Weights of a small mixture-of-experts language model, trained from scratch on English Wikipedia: 11 layers, 1 pick a token.
Below are experts of layer 7 (counted from 0) of a mixture-of-experts language model. Rows are named router (the router's row for the expert), gate (a neuron's input weights, with its number), up (a neuron's input weights, with its number) and show model dimensions 0-159. Each number is 128 + 32 x the weight over its row's rms, rounded and kept within 0 to 255. Numbers have three digits each.
Before each expert's rows: "comes after" lists some tokens at least twice as common just before its tokens as in all text; "gets" lists some tokens that make up at least twice as much of what it gets as of all text. This comes from a sample of Wikipedia text that the model never trained on. Tokens count by the router's weight.

# expert 37
comes after: "0", "1", "3", "2", "6", "4"
gets: " |", ":", ";", ")", "===", ");"
router:107085208099130120103069153135069139203137138114133138105150166137090129151102134120132172147123077137149082196146134090084084110112148115130147078107081125140101043079082137145157080148150126071184120175138175116120070120132133159157090103137106122160125090157138145128169160121119132134134114093142122163127141115090113107131056103117070073123126169126129141124099154175153125147127104097087169112142106137039176098100168152155186129133113084101151095125152086047113137129065107
gate0:082135084113127092079127134141110131111159110111154106020126054060114112129118121103155092119131131102111071136109149070110129115081133079143150145071114150150174106138099156035122115108180123057178132122169090113068127113118071123148098149149159101083170140129162128139071128132142169100117105164091098168107129178125120123119057175157157131133127165103131085157155104099106146122117118077205075113114144140084151068141099193115101141140110132169129141110104140132133112169078152
up0:131116065105142148175111128157112132134152113109167096117117073085097070142111194154097166171132114069143193092112105124159181086127120159142155169109114160117084187130118179176117148144069161118170089082112159088094128121123123164170135129137100094075130201164136153148105127129165165124201137096107162155083155149152183179079051141178108096112111181131081110149134087114135139082110155150143140136121139103144166100112123141127118134175116103152139167103101117066149170098055108

# expert 6
comes after: " (", "1", "(", "9", "2", "8"
gets: "2", "1", "5", "3", "4", "6"
router:154138214131130124187108140089072114184132191064066116121140154092125108140098150117116179131133098065150048134145108091121109121138154154150132071098080150153127141129122124166140125108140135122119052161121147174140109135136140120144128113138151143203119112150089109163147149121148055127169137129127113161178189138083187124109084099107141085120090145074146160092149155156075090152141091058096187096161093155091162083105136156123149126113163095156155113144203104109101109148085135
gate0:109087085057090081164128113158192039152129132156158100134123113115154159150133079169109092179170127119116062089109155151132155084154128150124167155094140069188045120162180108166128118079088095107108111137113168171164140088142149132108163122124101109158094203194108156103133155097185164135139131088120087133170147110101130145109158159099151111110122099099137067103105100138113153155129171126156160119167146128106153124089152158114156077155170116168096184167144161119078121130163153
up0:153160123173211150121122111126112030114129161089192075205095159119181130127142134136090162132113148107153100111122164059118119127106176144108214095142113189143141119129075074094147141086129093159171106158127154137131152117152118090134070090109117190117166196111130167121134163130185085164183142129117179082082163114169144165158118129146140158085123163190168111075156094126130071154115123145105117142162122132114124151100190158154099121133159098137136088153148116117131128128144112

# expert 11
comes after: "2", " in", ",", "1", "|", "In"
gets: " ", "0", "–", "9", "^{", " Preceded"
router:135075172084155111140144069108133090167112178076069139115157145120160162137097126159130110186123077082181147153124104104116118093138123142127107126163113110137134129121089155059142115126114147141165086134154200181177151144108103163120173069200155084190125127089063175098144098129129092116141169107055121120158130141143098109126055186079085123091050130114134144140129128197138100131108132089063152153147104146116156087121120149100139097067132108149106122164129111068131092147119139
gate0:152121173129116130091120158122129078167148131156155158121152161112203175154175091108117170105113110045184112125113120131184115117136125121165178114161093155152156164136196120086114114120155117099173165117145129115145130136200104155138121090133122157077117111135126116156125050130174070133159071116075102101082113177098152075142135120120125166094131086120135141083111145094125163129079140076121153147141050158140093098129118071120146119194060079169162136120121123099150040115129079
up0:079163104105125164103100076188162099141138146124153070132079135119084036146146159089140163147144185154092149173159148139129165135111109162096110164079118109067109125153124166170117179199174151134098119069084140118116176157137090142050141184057104110138149148146133110100055160075138162169115115119158169106147158106163168101088187119146067101168154110124087123138121132168131150120134129117131128159097152180128135114103108134088145136118211120149135102110144119112084085138101135

# expert 35
comes after: " a", "'", " the", " of", " in", " with"
gets: " an", " its", " his", " a", "s", " more"
router:151076129165175176149156128112118139163159124076084120108114117134145098138093106168126162112114139096147151138163095143119095093121089149120137140071086171134190049093106202110197100157185115128140069149158164156130131141096120143142062056127151156140095053119121113137157115175075066146140146114068143156127148162156164084122120138062088118101093181049167164090106092151111138070109136072142155120129138147097127116110154108084167100085137098134110158114151126139100098126099153
gate1:130131109082125066141088074114110143127165147168095116151068126160121205104109174142139111144119138092184142135144114157146126153111085180166103100173083120099112159107099144131167098212075134083146115094102120145080165154185097162159122069138128155082153067155140143119165137135099093165165160148134130158140158152121185079129092100082105111161133187125130062171147172119130108130110134111132098106081195090134157178076101151177145103070116192149181134154096109115129107092133132
up1:092076154107070080107174145079132157159111163139130077117133128152151156128163152144173135197150091108099106099084100162111139104150148090150101115064137115150063144149122170157156125120117127147132117101181075102137082073076159151180113091102125092086145137107153164102177089105192065169117127107156103109122127192147106111130154113053148150126149136153085104100145054158136149082093162213128127115049152126144125147068105143129116148135185127084099105132165119112110113105136087

# expert 39
comes after: "0", "5", "8", "1", "6", "7"
gets: "0", "%", " km", "5", " million", "6"
router:173134217132138118116083072111080148173134170130073165112162183129114112145078181135144158125137090142162138132146058149102099127147122163122169130142076114183167100111107172173197116156130136115156101148145159135169131094093070165120075132178178111145111139143078151142093155146102154173137139123094123177112191144157140083114083135039073118101109098098121172141155176133069149123113084074101140105177139151108144109070148096082139131106109161113149137118114144104088132140089166
gate0:160117127130168067128092110131107124107137121133146161168085099156178169069074135112122116165117131147200137099151105148158126132136111087104125157135196138149192080108090149178166142116118083172175130134108117115084126118078158159093110109095114158149099200091144103051106070167162143103164140092094101140157177165147084112131112148168131088098093129151096127143130111117114148060140071114101203132150092178140143132174153128074101137161099093135159133140134119160095216180094099
up0:112124142100105123106076129184146094088140061125116084187122117110124079110057125135121113122157100181136132153103160137165190061112166099148138105132025145077066142161051142153121091138100050141080115101125127101115126121182099090077044144144137110106147156134091129138071132180155125136139179117129085123124141132083144094162147115118080175142146123184145183115129123159170134093087117129150137180105138107117102133115110110123117125096144133111135138138078158116109039101093110

# expert 8
comes after: " a", " the", " and", "-", " of", " \""
gets: " c", " p", " b", " f", " l", " d"
router:164101188114112133111126112099135096193090137132087210139129192099116128123147158126078136116130127125186118150128071116116144147136129169131127123142126137123116095099100168152133162143181108128218096140186153113123132109142100149093104088122113169168084114087051125129118104162123139158134128088069121164120197180141156065153083093068108160055128136099170183128091137197154106166117145100049119116177133149093162083177150123097140117105161123095102142089148133093116077157129148
gate1:216167124121084158085127150073154055175133148121135115127099155108109118116087147091155157077086112091151192187091089127119125147130150111162150127123098177086091128094147157115158091135143141117145147103140083079158139154129075131117131181133145144054179159113178119121108123090101124123126125108140148135068112126048114109080173096070125105066112151174205142146142112093137109110101168142113089141132136119048175063087150124106146168129169146138191126152164140135134090146149105
up1:140199105142084095142157128133114039175103125112138159139130139108087194149100110135115108160141152097134133063113164148184169122073145192149086137106156139146157085109133125106094173175149133141179155144150129158050148149135167136088124115141140151160115124095127161095164144037158117124121145144182122128177092149168135140148126093101120136131151078072149163114104183082107079085151085046099161116084163144120149118185045134136104178093115123167130127103161095133118118146132156

# expert 25
comes after: " on", "6", " in", "8", "5", "4"
gets: ",", ":", " October", " January", " March", " May"
router:163108167077169149123133106089114099146139204076117113115165137146087131147121145131136168138119103103140089170147099141127102091103112151104091138142028136154114122055045156067155110137154107103161075165160122123161125120104134169197106122134119137145116133124073133096101086140079121143138152167065139192134159072144193101125101136091153113090143127086161139119088137149163117126076112143060096128112149199122162116086158168125199150117106125136171178125161136141087142121093066
gate1:157120115164175088049077123107114165166113179084112133110118101149142143172117176221122110112116110151140147155128147100106124134133146125117119075166160121066147132151137144114128090144135141167079128117091170132076114081123075079115130155207139082075123105123116137126092108149122103147149131181139103160138114136158135153135148115147087134072189105101129106119155184162107138113136090146149129137104116107146099126202127123066150076127058162067165228167180094169120189112105133
up1:114123133152112170195116111108094085176177111130161200083129110111105142130124086138140103100105113105136125098148139085108156110139139122155116147136159128160165118128148107072085133186105125149137091135116110107194151122141079103116200144163189138068110126145167211098127161142139173113158114181154107192165158069230123130121130136116144129147097143144112126209159090111142110115095084146099158104119123160129138140140108180125071195165110094121146137074180201100179100123107147

# expert 17
comes after: " a", " is", " as", " an", "),", " was"
gets: " a", " an", " American", "American", " and", " politician"
router:117105170140121143201068132129079134168074133111082159178112107115146118082079129127122139198156113090209088191176059081073132083132170160119122131111127103141169097120091141157143077175155155086159104112152158137163096135124105110182122082125171086176110102163087214097114152130111127169122101111126139144134192149123167087143122139115154093111141120139110167080122153143081145127083133075101164094113120139123150119124151150144151133052096111142170138125172090087083130177110130
gate0:126106128129126160116183114123128129141143214115122098139151147107120201103130116092131086128097138128098100107111154131109183193121106083134157096179134115073107125090108150117172154165119166168108128124117111121173098115137160198082108117154143133079206138089126114056141175134131119162126115162093106138154194074145103136119144140105162044085165140088125060122101089137183117139141115175195074110166144158138087079131055087157073112126197158110150104099124099113149135124139156
up0:149122110119102136133170081085142086130075141089157128083176161075103079079132124118144128111122102188100140138100150188104126131183148173179090134160141119152105148137112096069244112132112106105132132108112142202148136113155129135173158124169121158086115099124161125156080179133220131089068114101153121130123089107117128128078175142076113093095154087105080118140112161109161100112144089121128071155137174114104097124151137096176148130162116123152114094064116073114162071086133160

# expert 14
comes after: ".", ")", "==", " =", " ==", "==="
gets: "\n", "===", " ===", " co", ")=="
router:149110143127120146180148079136116062143121129112094123155141187184188106110135146164164089182111118114186097130169115085122143105108148178135175149075122135146095094062087147103113061174139163082178121167145157132108079107116062130108055130145106149145082094112108166150099120122156141104164169147080147124083131145165161123054133129081112099109068100066107135147094104136089131121100131129112123084131140157072147148104166114137145117118094067129125104112217109077137064136100114
gate0:150131086158114128114167107147095150091134205133198127122123137114112170033111143104189173120099105130086117144128185147107111152168087191175160155149130161087185148061126159148093133118085141128156120116126110111131092067138153076078089081150136120129123126143152092142084085191115128135145096142098130121111178158203106141140134078097160161111171110132072163160164129155136128070157086135126104106135117179132161148187117181163123154127115107146124147161152072137154102099071067
up0:148092088140180074182146078169168148102099163138167121124150165139121178046125121143180200145094121140099112158121179125082113108118108162156161148063138149097210168058139166130133125090047069141160111110079158103088130088132143095143140101120096150122131120130162085129180119124159162152202081155134140114117131167166151102136109106096136193153161109123052139141146137122128131117122079126134143151147115171121131108173163187145163137173121169158169132149128111160171101099140107

# expert 23
comes after: " ", "9", "1", "0", "8", "–"
gets: "1", "2", "9", "8", "7", "6"
router:131118150110103127168102122132118107149137147026102142158191133111129120144141152152133123128146021077138094117147150125106136054135161184144145091102049128130163102092092128081139100150170132167190074175161130160191120105143081162196126105158137126181102138110145185107109095120113109138127116141117168175102148091117184151140069108164132148122152149124112200101089137151115144119141166129080132123124125158089153116136157146126180084101149108125185167098168084130126061143079095
gate0:110104156117141132141110214155073133162141132114114154114055171110156166190114154085164071170114140058106135197163179155204083149156166097154137097103163131137128107109105150073140110114158157160091111105148138096180150122127127104133155143155111188128149122133091119174123130100167053117177195119099134091125112114115128130118097114173158189101089160164081088106134122057139116122132126072122116090140143136173129135110104153079112119079170131137163190151111152088095112123139189
up0:092141094101084105091137131119171150103092108086158129103067147162162110110146175226044123162136112154124150127086174112110127163116081140178114151138115136153163118085085112098147101122121129086144143112152114096133145112103133150123135194146129158132108090054131159190099146127112180089184160127084156120126108173161147178102077096155094192120157184147148153079148088135119166114129098105116101129137079109113062176083172116178115070159118103079136101172177128096133145126117082

# expert 1
comes after: " ", "–", "1", "2", "3", "4"
gets: "0", "2", "1", "3", "6", "4"
router:174109208082156122119098185115064100179160177101063180162154100132110149157134154114151112132129121098123151198163129087098132122086112134099139092097125139131141064099132157180114079133150164145143093178124158151115104105135159131126061082195139149196098127110100163182127146127167092112167140102135119136145115162103141114085030103107099080140097111072113147123093156177157110165128160106086117093165138118131170119152173154102158121105128113138119175139129088093055152162104163
gate0:142115090154148129122135151138128112101124083110101190094147170115122129149168153126097150110156198169137128127127134108126138174142182176145103154086113165113163106088078098178159126162145185116105128156149154193149142142162137131098106089146128198151114073071091126175097157153115161093072154120103143137041084128098175127165137192105113115091111163086123221147154105142125129127119085095140097138141112169154088154097206128127158153091127126097149108108122123176189178066113073
up0:128105132037109144127170163136070146132133110092159142129145096171171103097089153063149113152152160158132138079129096153147122124157129088071116101143153148173119120126104194078120112093145125096179056134101125115082066082146184135171163106102124195116158116132123156116120208128086165141159120101164119101102139178198119129111125073128086176116215103125173115146141094132121163160130120118143178190081148107123163085173147140150138090143109140142100122177116176113124135173115162

# expert 13
comes after: "3", "°", "0", "1", "4", "5"
gets: "3", "1", "4", "2", "5", "′"
router:135123141116129130132115139129061136171158171088074189107183116154129131160097153095141149168094060085156141179132080107092087091177122096101146110099093095125154103110120183143123143153136113108222085137135164112147119108104071166129083109169105126199128118118136198147143126130095073097149125123138148156106203195136166161107101134114120060100113111138130122131131101173111112148096165089116198118157113183073163130105118162153128152113102127071144165127170130105121071119055154
gate1:117096151166154085124155165111099105141196145138134144076131152126142171161144137186117217138134100111123164100098112167077125141138105082158145147132130058145059171175154098084121120128122120155117168101096122153143101144135137144088141120153107119098082090116052186126126133100082094088135106052145110184135134121098069131129104084153121185096144111151124185091091165217155123096129159102121193165129168135124122077108150184139147118137082158085136193145136124184138144123090138
up1:139169130154148120121138125134148135139147118133092136100160103130097164108157125098113208134169107099138163189147121171037120082117152099133133157135140062113103171191139148081127124150105097212161155146156127130127143153118066130148158118133194167092168089118109175107122112126160116111138205158196181115118093148160100115152197140157111139124115104192161167116050110168150099075101149052153163086135147157185147127173091162106120128110131131158157183137078128159117132134110138

# expert 21
comes after: " ", " |", "1", "|", ";", " –"
gets: "2", "1", "th", "0", "3", "4"
router:168093166139133140121111101095122115176051170109139147087108183130146150168129208141085153121114120103116079149187119107063076100162135179126136056092083110106090115113075161173154108113116150115157112130149152201148139107124115157115072096140112068192128087102110151132111089134119063160115120146100121153157169128093113127089083147138161095146139118101098151136150208136127141059125137089117130113141118156148176100134145179080188044046125115131148114116152099125117116139130150
gate1:155125141107079156144054157129155146126103144114115133097123146127113083174127145125143162061157116110150101125115093108128106115110143177150114096142103085104123066105142160217095183153075101138153154114109147073141121142121201143082165132156175101153119108161140151138140115195134127158111173170151138144137071108146118120163110111104146134087195226171082152116111127076058171174150109103134132098082093097063081123075157104137169102102132124151130200153164101140118151134081112
up1:131130200155142132127144131135134104130100155135093137151096092139083163142114077132151180134165100084197099146119166138109167110123130122099154108090181062093149096179126131059096117055133108151120078113177130229135182150132147143134165161148189211145186118174103094102122147111112129119090153127132073112137109105192136175119119092105133159117099091093164093098118186129170128108132101158129162190162128169103173125182134190117105146175132091158086104112106138150134122107108126

# expert 3
comes after: ",", ".", " The", " where", " that", " when"
gets: " he", " He", " it", " It", " which", " and"
router:114130140147127140086107153032073087134118114121114128128137180107109140085122126165135178129102074104131117161178072087096121078130134146141150111082119202154133105135119197103127043135123128118202124168120172197186090111137088126151118103102138188128107156154134173132093110180137118138095105156153139144111145159154156120142108142066103084066110148106124143152129149116119089119097173063031175088139146153106128071165166148108145139106166140125161146131192095118089124131126109
gate0:180155169130131081111093143180148146137172100096169126176089195127133145087138143161118066136147087135092145143163159151114154113123156135152160167141153119119111115116109106135147158168131152141150133121188116082177125075071185105097130092108083076168107093132114122165091173170127124135110156115137210144172118139156142087196147138152095165114161151158095119165128125107081076049085162165152114201104136184134121188137156129173182096175144152105162082088135169127164123136132169
up0:089120103152146153091131136129057091115110218183115175115151091160103124178082122197153193100069076115115160087130098069119079150135075149172143112113073141160077117161123161106146102115144162099164136129097103071117130134123103093164096110098171072141085078133100130111110128113138133110095080156139178112145196139110106143071104133077124068134144142107116181076128126126150049167136104141127128143135153146097117134125111099123126105065140109154102186170170092112148157139169117

# expert 27
comes after: " |", ";", "|", ":", " /", " –"
gets: " ", " +", " −", " $", " .", " –"
router:129111153122135162129116133035104125166068123088103159092123157129114123137109171167116156131119107128119073126124095105065152106133110145158170140161074101115160111134055162123126126210181129114222081157170151176130103133169080123122052139145121105152124105099088112137155083184173092157097122103114132161137167112084116125084088081147075073099150125069156189176113143131159123125143151117087177102111127137110185139137198168098149161091094131137096091118119131102120102156103144
gate0:090119156079088051110117165146209105099093191106078142104161101092160115114186126171160101116150112109085092104141123089120097114132124124117121070085142099091151129121093164157149124119139088106167100122164149085105125123118080061161120169128147163118166062086211118117109126136157114132129166085161152166135180121144119125088111132113140101153163146093162206090162128141125102111139146123065176137089212146116197187128095107166169116118121139120073090128137141117134113116154079
up0:223195197137101147091126101125124117127125116142176103081159053152111172173116168102096091138140115131192096149073113142128109102119174094054098137125113147173073106138140100089165132125190092144080148188138092106111123162183133159126111066144068091140145132091086132151129112068119154114098104155133148171109119177124138117135126103092101167152132133124172096166170155104130068164114110107175176186166102118199136113115112108127123108126120146139169088115128119141159108101099183

# expert 19
comes after: "\n", " Species", " code", "}", " Class", " Genus"
gets: "|", "-", "==", "=", "===", ":"
router:103066160091165128174119159125111087139168170132107186121129178106138100129098186163111175149130083085132149133190093132087076135145122153137132101111143119123133094098117154127188094169107157125204088148172115104144077138105067148166119058121109176148121125117070122152153153117101141138146120123091176178164142113129125089095117149103116089115118113119111120140135140139135058106141119125109152095206120097065174060099113149052142090058126078120155163081147049105098130135119115
gate0:080086109087106120112096120125064141125147197154155110190153147158124063132155137149080075100142141150162062126142184190134126103159077137162129124106113158158121145065098117146108171090072145118125134179128114159082114119168052134100136170142137142129069166127092103107186107100072126058129138159113142135139147171141168103111145198054124100120166131159104180128062160120136157143157173104109141117152076184108109159110146097178119147127148131105160138159156096171141127155170119
up0:122127178124102091160165130109105098150123105129124094158083117103111178141107139049140158105125157096112152130183141108140157113153207132180164116190107125049115141111132080082101162108111129186095117059138085127131077092122102134116184099146120133140094123129072126129118110134153123152145071090101154066098142077162125128141166126136141158092079144100153171073114072173108160203154147130173122096113129162069081083102133090123144136111122099109155091205105142093171110084078138

# expert 4
comes after: " and", ",", "'", " his", " with", " by"
gets: " the", " his", " her", " and", " The", "s"
router:080102146133135140185128131119084098154130102126111146174128140136135059127138168125119138179127087081104079133141109118126094061128074156131123113082146133162167063103051117136162092141158111093174042168112160134100086103193100075167099062170153127137144136117075189117069113143100078169150091100129144172114152153144190070165107137141134098097113105104161134125111161116157137152095099092083146136153118158020139145113125126143154120082143096133140163110157124129089117174128142
gate1:143128185150121141140167145108185107197180120153076160095103130112124066095153118117101123159121125106136117103100104156136159079094096125078071149078140162119158099107110161143129070149138108164140082167148130167080110170113102114118104160082186195155097076103143166148054154082098136144170117201165113122160116158132147135190133112100185146178121103148108162155118129125162157156068152147146085147142157111141137102119045116145098146032144186122175137114116136142114091150139128
up1:141138097155077103172194134136158145126107181152078138116145141201106198197084161157124154152143135095131124136142114131158079118206098149159189145144131143095109108155158189085150098131140078098151129119107155129119134080084157070197146108094114124120112111163117158123150116114134068128122185155114185137084141150166114186144099119163103097108150159181166104098160126112115099091130111123076153129079133155152110126087132090128063160170190151183152107124172169192092106136140109

# expert 12
comes after: "\n", "-", " Type", " Genre", " Length", " Notes"
gets: "-", " •", ":", "==", " -", " Architectural"
router:094097175115132107146109122123097086174090126141040220109135181151172120154127167154085157178130066132152082137160102094135066136184151165121103091080077123132163102088102177126109154149147127130169060111141115136130089137104098125123140087109173159122109122146109108111151130139125111095146129078105151164144184118154142105096104101092123055132147082096098168120109137139123105108093136091121170116184170116072196104087162195120167108097146124106142127104165087096086076119102074
gate0:126109074164125112114089131131093139180141090109143141133068128118120111119179161107115060152158091110122080079127150095082100090118182087211123180109150142120127228139133159177123154133173124132116145097137127078154076150116107088149105178149126126128138145114123111124182107184196126118133166182137184154112110102059155202162153129106126132102089090097155159129185162130116093120063091178101132143161157168102162147116074130141116087099144133116092111127201098141102152147119144
up0:166123094148124140110100110132129082148146158145091147111155134156155137112098085183178120166184120171128104121107188089170134153198157146114139136121151141115105117157069142123081151122125080121159145110120106119084094165146118111069079126126179140213089086148137133107135132108123102181154136141143060129130118168118123137103020142123098142123112166159158212097091124094132133084135118124140072072148204129149106117093141154148133068166086123138184114107121038091145169131099160

# expert 28
comes after: "\n", " \"", "-", " (", ".", "==="
gets: " K", " P", " S", " G", " W", "S"
router:142118159139153160097141105107157054153103185116092125147162160158118116135102146136132083173168107051137106126155119133093131106157096117119130071113145079100111082130084117083127115169148128087142103155155181151089125128160075107128134087158149132180109116140124137114107127099082074119160108133094128169169134182156170091114064114111066129084143164130142126112097151187087106119096129101065120118147108146120186185099165153086152069099114152100127162118139140037065078162038118
gate1:123176118164066121159133097112167171142098106123158134075129122071139131094126161132085112159095126092089115129172089049134107130137194098094119055122200057157092091073101127133119167128134118063100169081114137194122116116127103123122113149105089188122132170087108123125115158106088131132141154149153152143144166102111133161100179163117132121077146080148160146152125145182117087077103089134124047101131126096068123142101148116130153136142131096097062182121176149160200116118117086
up1:145125100114129110111149102126123113169104126128129131094117115050137107141138166131130089149105113153127122103100116151172115149112132121106145208160092085117145159083133187153179209131145152133131089180116153147106121143127201113117150102097169116198124091158131131073149115189155088174133117137118167169043182128150163198146125183088114117146115195129116126122121091122052172149077192140148080148140155128175136142199164110120095155131133163120058144172140168130182124107120152